Weights of a small mixture-of-experts language model, trained from scratch on English Wikipedia.
Size: 13 layers, width 128, vocabulary 16384.
Experts: 256 experts in each of 9 layers, 32 SwiGLU neurons an expert, 8 picks a token, a softmax router, a shared expert of 256 neurons.
Training: a variant of SOAP for the experts, 296M tokens, 4621 steps.
Below are experts of layer 9 (counted from 0) of a mixture-of-experts language model. Rows are named router (the router's row for the expert), gate (a neuron's input weights, with its number), up (a neuron's input weights, with its number), down (a neuron's output weights, with its number) and show model dimensions 0-127. Each number is 128 + 24 x the weight over its row's rms, rounded and kept within 0 to 255. Numbers have three digits each.
Before each expert's rows: "raises" lists some tokens whose logits its average output raises strongly, later layers aside; "mostly gets" lists some tokens that are sent to it at least half of the time. This comes from a sample of Wikipedia text that the model never trained on.

# expert 96
raises: "194", "202", "201", " |", "T", " "
mostly gets: " (/", " =\n\n", " (", " (\"", " [", " (#"
router:143090166098115119132148122146142103107105171124144144161149136134167139099155111159167131088143149084135087125143144157082116107125134118101136123163136121089124118094162132105139114106140098091096160095169126146163168123129107162115101108145106121135138156103121119193129135099156128113129159107093102092116114128135089156134099110128104138107148131124136168113158124154105148075116
gate0:107114101131112145119154122126118167181136131107154142122170153130136136128125105109120132107118127133148145154160104126093065099175135157083151125173155127113112172125100140127150119162133107117161135086135123140130161130106112115168096149114151138198092090168119124129139098120089142178127089125117118141174106107179086138132131139151163132118128150147160136128131156115114134113129
up0:095133138130118119162091114114060147132133168129174123129084144110141114119123143148141125121170143124083121147097154159167146114132101094146108144164125167122144105145137125146133128073128155112108116147085134106151120153077130137092144092094084099109122134108115110138147120078141147097156101131121101158169130146088150154133097170125139128147125164123116118147146105104112139087115
down0:111119140129145115121133114115148118086102105133123185117144118152155112136154117155171180098142163131121132137104143160108150142110142131124082145155139156131131103105133097103159109104128072115135171122113134090137110140135161068119069156118130142128181121129122102130161113152127131139114142148163083094100087124103095094132174128097150111127138117116151144112120184146135126133163
gate1:117157103119104141129145136131094131092126135119116113129106147118168142117150134155121153152115095107176147108110136067124148096130129102138086141098105125149107150152152105135120129104075096139174161142136124142107133143136164175101113152127119091114191106136083162106134146142170083152150128137147123119122165090122154117132143151141158169100130086100140131100155123084109109120110
up1:138125108133132111122127101145153112156139149124115094125129091121084140158089126103132118115141168141108075093130134139126124155101144169148186112146110164180176140081138132094150155136155113154077084104113120132125112111129108094127100113149143131114125124105180112168122128106140180104117080099131128104133095118127089119109134119098120097119077136141121151160117123114122140162143
down1:140142133111146083118144149096135197147125148125086124107164121174152146109130105115137079164133121121134116140133116131133145152105096132126137132113122096057130148109086115127149099150131128134099120151164094151129089125128110147136119139116172086106143170108202140170115142151164106131151154103151138141131175096154105134088138114125087136089126104114132127122102136112133125134117
gate2:149113109123163127088156190128113141137165124119128132127129128109125126125149121155165161110131116125111103123042134177086091106117123139130112133113125127116112127158128098111126114112125130129126126131154098121158137144117152131150076173125131111126122136176126094161139108168122124135143096105144119098154116164170139140066060153130110088135161126133167116122151141113102115164104
up2:101116145148124148156134144134080143101142107131133144099106133137137104127098164112122142169119147130128113161125124132137084125122128124076168147119125118120069122111149144112165146133146105121162094108127190105163157159087125135137174116116128107119125133112088119107118167100095127190105130146121151140148148141133089093165140138105136158110119130074098142131162110146139067130148
down2:132148095149144106167101136140165171126129106098108152081132103110112099150097133122159146170142150110165101122082147142114106124128118171134103128122084112126145146116072112178138126110100140137107112123131157115134104112130166119115140153134125125112167105192144106125144137147096124145125106129148151150112135136142148069130153136111175172137124170144168107093095143108143117133089
gate3:148107140113058149142149129120148133111125154145100161144164143145162113171115132144109150106120116124134109127131192085169154080149079108122165145135141180141078142118116121137128141141130141132098128129136081118107143126161108118095118111120107109089159148095185111134131098157091129134155140081143126127149171134151126117152144109142158136112097118136121155154135127170129135108098
up3:093132106134182106102120113117095151164104117117157103122105118136099185086167136129120122148097122160135157142122096138098133199135146182130109122114121108132160151146150130123128100125143110120144167133098148131159146122098104139163136138126152146124097127137086156108148174099169135111115132160112128120108114149105146134118162142110097100153174098107149101095132116078126142161143
down3:114133109093086118104133128128153128104140070102127168090141107091149120153151148126143098105127109172136141133090111126125165107147150136109124121153129132139114108143097158160078154137159119156128124161096121117137133120142106079152145114145063113166114077133119162125111126138149130114152123168128152119101101099130162092119081131089133134113134106124197123145131181118121135107127
gate4:159121114150112072117117150125178089123088103161118142110089104115178108143125090132131105125096079137126088125134105126108172127118139132117134105126099147151112155127134127124115138168114153131152150104119147137104148187139167181134123145097123112130107132096174139148141134108134107125117145138136179083091138131141117084143174128104127156151110113089147099137147097100124095132114
up4:084140137117155125139127102156115134157164126150120112134138154113099132128135125139096127127147153144107166142101170132115082148116108181156159148125109133126141147139169131145140167104132136115135116166089143144147136098129069136145156134139156115119129170133138139102117118173158181115201111167104102163115142147114117173124109145124151138071143162137107122116114125143137110187133
down4:060133110121097140182118151153112138115145140140171124132140129133155117143149167109148129100105104090138132123110161155170196154120110135127164114122133162140137128132144120085142118103154075114110114141080115090136119135127151121119121102108136109125137107118095087086124130097132161098124156131131154142110142101124131142106081136125141117119117181163091095146135169135130172132163
gate5:121149118160132118150113099131119109132157114141134126190113180151134114142130101109122130121110142122125105094119118140140087142097147165143127166113155152100121108110145180148113136148088126093078087129108142110131171149117138104135150084106123097106124116112153179154125101145128142130126126090160140128091155149114127165129172077103153126159162170148070144137127119151161123153130
up5:156106097175136175109117118135123140119145153160172132097101151135122123173138109113105129123148131090157133114117178127129099136106142105131162154137117129115124142095172126145130156121128102100148136134119079077109147136144149136086098133091109089116131146103143150167135132178084153137129102103166143131114120140084110166092156111145108148131123148074124146157166114146161093121126
down5:137173147120129175132113110161170111118072127127103141136096135139138126159128170124117131147089160133118161130122143150134099153140158108110119167114161101149133172113133132135114123122137161153115136155075090161124123133153168135132093119112178092143119143140155105119172149133140135122116113129134145129117154119073140097073190111137090168170097139119114145118124104121111132158148
gate6:095111089116106113124134168131075148114123151110112181117153148171166142140119130073136117111096091107164142132127131173156108095163153143135137135141142110153128117101115123099142117154115120078135122160119115183085118186146108121095151137141128121146126129141142123116106099140113116122123153175165109109154092128131152095144092100138104102124145152100147119156129154149098152104096
up6:123147121136133085142133089137133085142127106099090138181137140149154108150127135113115103165126121138138131158178111117111131142178156165112160157177102107112113107116100086087094110152127149102140147160124138146163090160125119085126187166152125156149105132140168137115111091107137097095112182132149144130142111152137135100131112094125145140134093142127155107148144137135110137103101
down6:149138103152125123075163145135077140126119138089167114095141131132179114126097135137148110168126151100105127107146131125097076134129128107152138142156107086133121170165134144075131119165151141123141105126150095171123082129145157163099123138160125135157131124158120122175092108116145113101177144130152194101133162138128084139107147148140111149095106116128126141119142143130105139111129
gate7:128117084167097152142165190086067102151128146081107134147125136117119117116130126196153144138139141128166159123118133110088142144121155145149115162127143144106162111135125130113132159084078140128137143132178120108104101103117115122122108162122141141133130130122134197160090158127149118131131099105122088116149134101126121104127115150119106088102122134114136107104154146081101146114124
up7:130122144093137106067142078112110159157134092153143135166151138115157108131128111134116089134120149142096125143175130144134138152100113087109097109082150113147097143158100141155158112110151116109129134143142132132104115115135087107142153086101127136145094123144089100109156154130138155126115168150120161140100075121118129158131164086127114100178120138152144168126127085143119137180113
down7:122126165145106109171104167152142116137122119173136116084136107121164124123152119134136117152089177157102136170152125118136099161131152146134117087093130124118164167119088111128113115176137123134077121124116128151128154098093097138168120122080150139108076142107115131121128127172156122138126152088113126133145126173152091122125142104121180124167110152121110110095078132142155126134109
gate8:150138106136103120108079141135107141161132155123102193145108157131124129150122117146129155117127121107141132118144141157134100142130180063132142119144137125123106129122120156113089126140151091078156170106076126163115122136124147126132129077103116104143134132098116095154121103101106130150112113152127088112144093145098121141151108147140112174156186110122091175090094112118145130127169
up8:108114117126158143110063155161104154157128131126149163128133127072125117125087131143152159125117138144102098122162151137144098084101130090126135122142098128114110139146110097151100148142162124082146178121099136132135127088130149151118092134128133142162157083105099138123163104143082120140103121188138121079122094153104119157143100144123142168156158120112094144116137128108153150149108
down8:106116132122085113147098135113079096099126141129115120185144125106088153119128135060110122102087161157115137142153160121111120101127130103090129130125148139111136110127140138082097120147091134123106121179131139167148157120117124115049155113149085148118111130130144138111127131133116115131119164114116153108125129121145178176108097109113169151068137112155142122144155160136114140114142
gate9:169159104132134164123108108133131114153148170115169142149140121098154115151126101146124175133139104125143115082112149149152127124170117123113118108140117165170119117104185095143152132077099126112112110125143108069137131161143098165114107134101159099103124119137092127102165121144165126118139074146110127173139132165139166158104118147155110094158152125132099163154126127108104155124142
up9:141108116115125115136153156087116133090164085161142129125086147167100159121118119122150089125144145116115162142164106116087103161092114105141158130130152101079121122138106165098119119132120153120115134116120098181086142113117145092138139138167076153138133124123144181106088130130130113137129187119162121096104128132161089133138113090127130150112122139114153083067132118150140126131130
down9:160133093121107101110130127126133142136165131202147137112088139138120127159118149107102132115125136135091167151096121114173107172104127117136088145168098113143104131127131139146127116130120139134127122117132107157095108130132082137116147091137132100133095095143168118109115117115093175147120148077148113104126173129151163082090109116156173113123101104147107094128107089114105093084148
gate10:135099124120146155160092149130129098161125129141099177093127139128128144158176139119115130145104146120158112135142144128082113080091145108170145143151135093132145088110095135170134133175181138104169149127160170152097157120123141090117120091142141110112146106129135104118126167130168135115115067131133109104135085186159141156146130119139107145134109127138121148131137094158140114122153
up10:139099130166133144159136133082122092146138126132114179081136119150112130134209147128144115120135132117190121147143148129115105115091142079139151136145174092137114087073116162125154113161147150107151152127167178155150128101134128110116143102151110130085108135109100135130140131103169103121093092126124136120129102129157137109136131128144093120102125152157131156157156125160111103129146
down10:127097139111130105119141123129173146110117069111107064157123165133157129113172086169139088157138133139155121132116124132129096176124147167142169112139144130155146120136141150126171091107137127159123137155118096136126126137086126140176138149162155128188134133150108148146147105097132113140149123088131138105133146117169161121129143101137169077175149133094135148127123119118097113144144
gate11:092150109111081100121150147158113156112124184108110133143127090130117110095092095053133137142095083097119110089093158147142097117118116107148127121137134123106108120103116130131141089136172132081106113117145091161121142134140166115095131133119091135119132125095136092152126159129110136119097159169140079132138129107092106134132142127136157111120121103159103134147071132169116125116108
up11:073153129122079104134144142145113158114089177097127128170133097120106127104098091066136140131085102127122134102089166116131120124113105115123127110159136146136122118132109119129134100145159144096102131142148100151111156127152167123094134139131106159148118120093151087141144149130125112142119185139135083135127125103093119150137169121126145104116142095181113103150070123148104176125124
down11:113124112088154153152070163123129162157159125103139132117137151158122076130108139125132123135119120133154098138189140132137129180113097133122112126128176143108119150118140158133126168145102084093111147087115125119110080149123090135164136157136145071153140116107137134143159113128105112117116141168111140131130167157073156114113156088114139157163141126115144097145132150127160106167121
gate12:150145115152104126180183166155154144148116137135138146102100125182121111110178143131135170134138138143140100150125115150132154132110149165154113105139130124112140150119137152109129139118120161136154142153120109134137118156150126139145121130075110102113114111160144144118137142091138165087103172109096167119129135174124178131154162107120100136103152136118121086116096087132150102144207
up12:103097143099120122107053097121128131143126109122133135151153127085156111109131126101115069136086147129099177095139140084085128106156110116148136130123128121171108120119115104103134154131154113148136105127156149120122160117115117154115120102148155147138110123112107089135105105166122132143126122117145062123188122123122122133131092145141184134144072103124161159141150167131098107125102
down12:124134110137075130125128126130109123162123107103169126137155133127132093157158139169122076124140138135141139133144188132132150131110171121139130111176120124158135071144128087140112128105108156138159142107152138105133132157135128133136126117130120126134126174144095119135128129098084143133073099081125169160133132141124128132114087110156132138159111106055141180187110123123134119151176
gate13:095174127110080131141124149164156168069168142128142143140145102128172140126170133165127158133161135105140121105092112150128145146098137163135117085143136127133121110127102132114108079118121146116126107102107176145096121102143111118107131130099125113114181112157110078150134137120140137095134128139113149123136113140147121134161075150110099097141177148125074160120127100084096130126112
up13:170116124151183147121107173095085098165145099135115122160138129134109097108132109092137114104109141138143150139166154118091123199135135126092096155140085120114114095134155107160155173148122126139120140133126107117128109117156149160099080097175129131145087113109118166114157148150122110151125155137116129144091172125117126112118157128105136141124162122107155113129125166167111151163127
down13:116089105144123128184143133118150130123192143103114173063115122102127138123132084127136152115109136166121159128113129116127137127145153112121147096161135133104142119149129108189100132120116124101089131109157126121102162138121124152159121119109093116102129097089083125157130172155120176146107137116086160119140123132129090124120095120126102086125098154100157144144114145143184089117139
gate14:146101141173115112104105104104130137084129115128123084146129134095113135133148106144116121179128147116145096105105098090122126151159141139082110135189125153170124137123131090154095154115112142116159115139142108081163151126129119103174112122151119136127162119095164099126100173116140082126137137130088092152144155132114159126090097096073150107107127122160112120150124106105104120151147
up14:144158111133125139089132161125134154176160154136111169174120142123145110132108180111141147103105151131146132137117119145121143121152127079140157172058145121117118136099134116168139122158157127123137148065107156145151101109122111125144101089095129107142118110089141109135150089159158122141106117113106140114142145076133096151155105173163093151158142119129144119087105128113113156153136
down14:120109137154133099132158097128126117148134147170098132070153097149134155126122124161116118137135096118071114116164142130130140072119124102138123134126166092112087140157104138108104131125128203130085118093131127103084119155148129125105101143134138126114112126143158156125160167123154124108144128131074153147137125183116152094154138131162106128136126093122132075126101159142099104093119
gate15:119155182155112140086156158135143128118115119132104099155131151140087089119133119130163093139126156089166130128073139091122119102120138117132144137139124086156122123162092137127142094122123126110119172135123144085119126091078104119135140130164105146105129167099148079131125101124141129137140113128126149113164133119140140140155078147120140128077114181138129146160103057162128103141122
up15:129159125160149103108140127147143132116076137109136135126135158145106097143145087126159115164127127111129153136109147103132141114142102145119141136132169065154127167146102116114155139088121162136105163151126090087145123132105137121134215141177120156115140112123123116142144102107151102121151150121125179152146132118120138107172161120118116115122075141135112129183102104109101111177102
down15:123142107146100110114101127089130158151159164147151089181133108145150089113135140092169123157101117102116105145144091151084178152109160122101115128138143148118143105132109133118121123110129125112097158109140126097126154109111127133092105105122110173101153136188117092142132192116147139091112127127072112127126085133142091153155102115102136079138148142154121161111116124147131117149133
gate16:128106124111137176147131124160134101117120156160167096100137171130159172129140139124160132099132092155113105125164097116082131135101151114097122128135099150093142124180128196097162123152107142176122141122116098118128083102127091129139154147112085143148094139128141133106169166135124163161140143101155117112132123167126108118138129097129149116135082114129086166154162135146128116134119
up16:113105111140123099124139149127068180152096141131136176113129137129145127127161093165155126097084166189108155168102126137124095109162093115147124166095178115086096162121118089142087128126159162125148144150127121108120147137106130121142094161143123143135095111115109095127100135130148126127128125140122116117165156196120161114102153105150109120141121124080126123121141135146127144110132
down16:091163149118132105123095132109169166118110147114094120076121112096160132137167184137167111133173136143122118120115142099124120098103133180134108123080096132139111102121131125152138115135175116151166149131132147104059123145126137114155084114142162166096122133101106131134139176126118137112156111103119166147138127136112107128147115158094121104156138106150147151138131164142165146131170
gate17:125168148053140152145136157108123117084133140105115115111137120139193080124134113130144106121113139108154135145117095108134171124168090118110124142127095094119136105118173124120131135108088164133111138118107084091087164159094097165129123106134140141109101064101122148127127157101089100099111128090089144129098134142125118116111113101150156125119118139126108129132120117105146164106104
up17:138138168149137133099123092105133128150131145154130124150092154127054169139128140144113140136116085123141143124152113132134095105097158126142146125105134147131173174155135103110123141136159111116138122090094185137191137136162165103127125116136138090140125200153151114118113091180170113141148126112136137166148108103142140151113155135129101131117139114149140111143174121148097095140125
down17:149123096128131100101160076124163132127114118096135168165140165144115133153131099141156111129147115136159077083128125113126113141178101098162124149106153174111144135130137096141075105117167131135138110128092137154099131076139130111131121150119103140147152126089155117114131102082163103124130156186154172135152077097123134131159160144124114114159158118125111127139130119115096120112152
gate18:135136173120104097115132150131083071145167101122123117185134126098148138118116129180142132141112090146096129133093144144141149124124134158146102139108112120108159135103130128103071153137129154140137121100164144143083146126132104148153085070095134147142127153089138131166093129172144100128164135141117111121133082133129142125157118130125150150119119117145118092077119154123077140126086
up18:089141151116102108148154116091112072153136121100089135088143137138174149120090139131142147139181157138115110125129117164140150120130164153115115152141138163134179115140114125114100137146120157105089128137147152104090108088115066096134098092111124128137108137128166154120165140117132132110106097157087162142184149142130126113136171145105102122112120109156136122075126133094124148128124
down18:111205128145114139145136122125095121095149112123133110119121134077145167094119133125114154118136162150112096160121135153095135140178124132120065169128109103103121167099111115086124125147126137122174148122132094092111113127123098111137107101117109154144147143133127149105130175160158155096098108129134143146159108141147133103117142158085130091126104100146163113135083110132139169169100
gate19:089092150125133137163119144121125130173119169141135131119097165155082121118140130073138110117121111074099121129117124134091113175101120092136151079159147121073151148122127108115107126136112125076115148103091121158125168130102177104124114119117135127109136128109124115185094130077090157136123106160099115127143132109111111178131131119123145122161136107154151110137079138137098131138128
up19:113142114117151141148115132133168164116147200148132092167131131115095121135117151088110158100124134087159117137103125074143119123098129130115088098164111144122089147117099096150090150117099113068132136093114082161130128129133151143174136164119142110136150134124172073108154149163121144134146136150104116181119133130156122150144150121148131120165136146159109123147110115123097119153134
down19:123136128103127145127132125110145104129147030139123083158106149143130127153152163143123145141123141132117134144127102127120072129161124158133154131158112143181147122152141139168122196138126128182147090155087135131138137158114131116131123127160190112110127109143155100135118130107163120151130104132183113110134133118156118107133142081127151120118104106109116069131151118109124120169126
gate20:129120152130144166174103068123115157155157122144140125116111118135152111091152157128100149123112119124108070140140126127096108068115139161100166131110125137104120144131077152108123104122148160138145160147145106112136124122091133118131090120103091119133109162123145111098123120112161196107166109168121138109153126140140135133129129152126104120143147139180155175167153151150168132089142
up20:148129123149135085086160201129130099128121129115106136142137149136119122151104088106145117131124141125160159119124107141141137160124120104141074158156137075136132104108163112159110146175122103106112087100144173127092169142147127124127149130140150152153128083138093129128115114123100061163112150116130121133105135137127126106158132121112152151140104120086091098084096085133101127155129
down20:163140129145127158162120105148098154123151089132098127082122158146103120114165101111136074167117148151115100130159104132154122116136080100104141131140136143140148131118131145092112132085082133163138120166109084168115073136176120151120125126118116176116107172155121123106091114137084108149113143136128137140151130150156167080146121132083149121115140150145128145122120130149109100161100
gate21:158097128120056140101166176127093151110123154151169099134100155150066146121146120139135145147158141134139086140119095085128157129139143154138141124148135109110128156164119138138117093113142142141110166164142111135154107123108095134134079131125114133164184162100136154119132153127141118156135141130158104111131122112126088137103104093107140146163152117078114167146110116150137087141116
up21:133107113138093117157172146137154153168106153146175103162113158110072137082064107100110137148148132120118122117145100103128149113128140105124159128139112145138146186161106154193098085126141148110101152109113147149145075159130113133136148134128153101120129110104120158099121133073116116127103127137133126123101126116146112140130125115115170154143152125125153122130077103173138104127112
down21:120082083113121120146132085103123136111098135064131122154102110137115109138170103100142127140108098125144103133129116144125132109183106164131081151138105105121142116109136097107143115107127139142066174152116134129149178099169102140120137144119111124149155165102125132065111140130135122133137115154112175122123096111139099101094172120163168091116110122142131130115141124088098158121116
gate22:140147141159166133127104130147101128096135149140152145136175142126163116054143103149074094111119125094143146083117125125151157142124161140141131135132139120100124130124164142145133092123085090098096085090112125099138138131151063101118148105133097118114075125113106153154144116152137150150167136089102107134143142152119124164111126153129121126124159165139120099129135146136163123081097
up22:149130161157098126136146128109123107152153115160141081164135096165139129124118095111137108101121085116123132123121123135114119179101121156142164168066093126169128107091127152153088116149154093102134132054136155145120144121162098102154143107136105106110126145130082128106077119135134137095106145161143119103130119128137149087140158130113165137127124132141138139148124160133174082112130
down22:088149175135129143112102121113135127159128141108106141096124101128122104150128146150101120178121141150094166129128114163138136093095102128156111121137187135124129122171087121114107166136114126115123127158124157107118121159140172089127101161108135103171128122115144154137117099096081137094123124117167142133157086115125166121109136090181074157161155146146159113080125154125145134112133
gate23:200096141109116118141134145109120128088152133154098133153145124102123094184130165102135143110134118143105107129142116146058112099129142107158142142146117135159083129149120161179082143091156088149141093168151136147129106142142160121114132111114089094145136119124168109139129151137133115122119129158122116148123162123155099116115123131084144120070139114107110144112175089108132116104137
up23:139104139115125132119114133117109124085120097159076132131132120167109155100122155134107142163139113139084075122108134149095115127091123119162118108069132171131081116171152158141115131128169101121130128142166120167146149100132137121124102146109147136097183137123167085135127125094128137138117153129175099113122097094135121089152133127122165119102149115124129075150150139089159148128165
down23:136138129112109106097183110129131155153150090107133141198099107122148133110152142131120128094137140136126121154153161129124128151110132162082121143127172107100079145112103100144128093137155179097140158170137172136154115131128131123132138071127135140130118150108134148071105159102138133137125142127124126125129145140113102131099073076130139098118087130125131123116128125184154083111161
gate24:118095142133147134166103156186102122117112179090143128156137119140113128148117089062143142126095120123059103131115147146138085119131119140140117089145156085148142124135088108149094139121180129145122160152138110163118159143128161132147121172153095109175149125116145119159139144149126118100104125145117106132117143168122145147124155130112121107172105132185114109130102109150128123099146
up24:107128090089133079117169103115143127139146130120137110081124140145143128092130134148117091132163107101103149095115104100160147133086112120176159144111146168074109132105141147094154122121117130102097117117139120110143101124124150144113144139091138143076102141112137189146143120088077129151138153106111131154138118133155102097120129131160161091113116121113132114105144178111137074132093
down24:138127163124111096118117139086134120083097154121106113099102126124142135082112097125128130166150142142134117122145135144113140178191129103118140129113120122141128137125167128136092193114098131132145084094088091151087115128078122130118147078138130089155161174120112125105095081131122121127099118172147100128107158146098114149123138126088118139139133132115128169155117153110141125078132
gate25:115151129131140119141101100104157100128168119164141174113171151119113105130140135163131156135143133127128135119136130116110110151105136163137112155130138116066113145090172134172123129136107105101160146128177127119152131113141136126123112110145134120118092187056152164209122126157134112153139120141126081098117127114129094175107085143138124150151148108111098116154140128112093113125131
up25:106135133092128137137111118100144100146140112135159172108190149104141090135137146127148155155125128130109108114148115145115127136127132165137148142110136090047133150079156120163099127158130127120145146139159117129125161135126127138134115098143126115129111147074151132196130141152113087139118136135114118099143086159135122183127065151139136138166123116075110128155145135109091128093119
down25:118099188138115092121126074150164139128128159171105162228129149118127120092132093179161151100117155138130128117117112131093130114106102141152113136115121124080138148124163111140136149141149125112134117130116132134162126161128140175126165140136101157114140143120118145179151099122142156143156159147104118166107121131135070140149087124093126146144141122134126130111158110140112134121119
gate26:191109134143104128132144129110159190112106128158166131134102142138156115122098120149141135126099104085120116140142134169144124177123118082093142087134074135150126145138145163158149150087130093120105123081148130148097105142118118140147145121167131092100151114108111135133138144151158143097092148125145128108130135147115100163152133097169093132148112137112123170140167129089173130112148
up26:144156125133148123142153145139188116118155103101108154158126122136157112128132117149086063141156087169144152134136165160098146123086142137114158132092136087109113108116128141138112125146145107115165126130150137138169140101122116119157145164141081117082110134119100123137132096141108082150104154092140116123129108185135110112128151135123170161134140162104124091096148139166160098100120
down26:143115165136140159160085152130107176126149138166092119195104157139115134121145129085122119149141172144086138150110137139141123175135098148115117134154138169079139127145094161160105138132131123140121080141126117132165139094142120113151135094140160113103115116132121166140085126124117100063112148131126110100121141131123155139070090139127144154155152122143150139122099164156118110146153
gate27:156102154155146111145118160152128115106179151095166101136143120105142114113122124148129119146162137146159134098139120138129144142127129145135125089102114058169127144129109098114123151093172164169072178140140101067129128148140092137156101098122153157145098106129115167109098155139143134116116141141097094128109148134161168122115154138121114148147086135094109139103130163145099121131131
up27:123051084106149129097118118096135133082105117147139119139132133131128143141130133142099087161129145133124151140127125161152120110108116108136157147160157176119132147173112118164111091116125120112135071117085150161168123167141132077112115150143097154161128141093121111137125118122143111158176137107120159158088138136131126162124131130128157120147163102150134084128163102104107171156108
down27:125118118099134096145146116113106100135157131121121107074163105142120080155103141128170123132165106139125089094154127102099108073121131132150117155131137115105152118113120164109127093137159094093134123130131139122120168119137107146132150145137104140126167139140167119130124085183104131107098119107148117084102078148095084183104180130137149116119152129157161125140174126120149158128123
gate28:094128100143135180070116114111122122119090117137112127110134104100119126115139118166107109138117143146160112110146127106101105139094148126141111146099068178124101097150108130087157097120155111145166116140105118153129162111124074148110140134159137153165144128151150130148133144119126102088155105132161107119173045108115114141091123136162130172109141128131126134162154125109146148136116
up28:098120116108165159111078130085148115109051160122116144080138097121146145154163099120087109134084130152151098134117111107117154129098132113127109129120122159149126075141117126121159129180140099156131111120126133119132173126139102134133144121121153141139143157125166090153131143111115115075106087120118107151164072163155119133114152130128105157103162097141122118148091137137127156126125
down28:132099120125110136104169178152173175120153113137085099165129121098184135135116179140122148127139160202106148131126118121120098099085103135146138126138119162143121145108114122092161133116152105139147126145097151109144125134115128138129110151148097145097113090116098155104115095088105115154157130123152121149109125140157118154132124101167137101086120125129110188132166119116123118166108
gate29:139132169092065156141127133125127131127120123147124107135136136157126130089114072102168141143077094107146131142144119146165157127161162112153103132153116107169163136165131117129150152172105112118159135109113109153137110140097092168125120139163135153104124117133146110115126106103114136105123130139154114127123149093127172123157145135132087151160128120110118097169170165103128188094086
up29:171138165107139135135134130104157182109109113134077147142083129119129092122116135128118121087106139134108166145123072137125141142150146106138144141128140161137134137096106103105167146126110098156137113103082113130125111142136125106117187163129154116138120104121112136128120080109136140106189145112122128141143114083158108103156102107148126101155143160075124134159141113164120152085185
down29:165145148211121146136140117093154113108135139151151163085112179136130129125126101094107172147167144138098125082164115095111155142118145094113131137159149068104093138148133123124142135139136122159092082117120111129133145113129117105088139149078093133136089097122153174133130144128102102128130115117131128122128123102144097120133120109108128128170108138116123149169145119165133075128116
gate30:108134127111160085158115119141138099122167146123127162115143169185157173145120129147141127150153154143161117127113152150090155188161140101173115154119131166141151166105108101114132148101159136131093168167126123132135090137097122094132138095148162109146119131068102136152114112121131109121136112099138141114110090161130083158106131144143121145123116106103124097107125128117103099139174
up30:114120100103108120132125169132102158162095120122118135127150153088126082150121123133125141135108116100116198114136130095122094122099113129082111124137153072136117104128128154129152091162129152114156127138087149114113120151136128162104139149121088144060126154142151154113148165140086170115181149151104157160137142124151143084104137119088150123148138119105107134143162141131101143112092
down30:139101121122149125110142139103111099133097086135142158159111142178118149118123101152132131091118130146136093102110110152136181104134155108163118160127150081119151171166149175135126108132137109111156120160136133162111159116137129112154159128092107151113144133122133090180130133126109106129128116161125137135135122145139138143105113089110163158158129133154141100098153123050084178105087
gate31:108083087138107131120123129131151172098133106184140114131104112158105104115120128089136158118125190106132136124134128130119126188142126103143161154099145171138091112117127141149159089130132120109154126080121134129148150143108121122116141111089120139119079115127102155085090167071129171133118116130152090124130175101109117145127143127102119120135101104124130129127137191140168148108155
up31:109127159115124162125115130124135055164163114094119153143144074114123120151100138191127116132169110154145131135121151138112165110102120140126123126134129103136153171174107123121074131147115149159123102168151144166112090128152132121145131121125110113166183132132129106168174106165155106102138111138128143115110112114111127135130102124155133134156149163098131146163091073103105120130112
down31:083122135179151125147114116119118146107125131120157127167080134103141141133167113159113125083111157118129146146135126141126141163134111120177132144090123133127147162064107122143150108107178133130136165146146119138134150101131143116101156084133161134129113129128094068094110135118140121103139162116124130131095124150116126130086112141109168109133119116152171144175192129116161118069112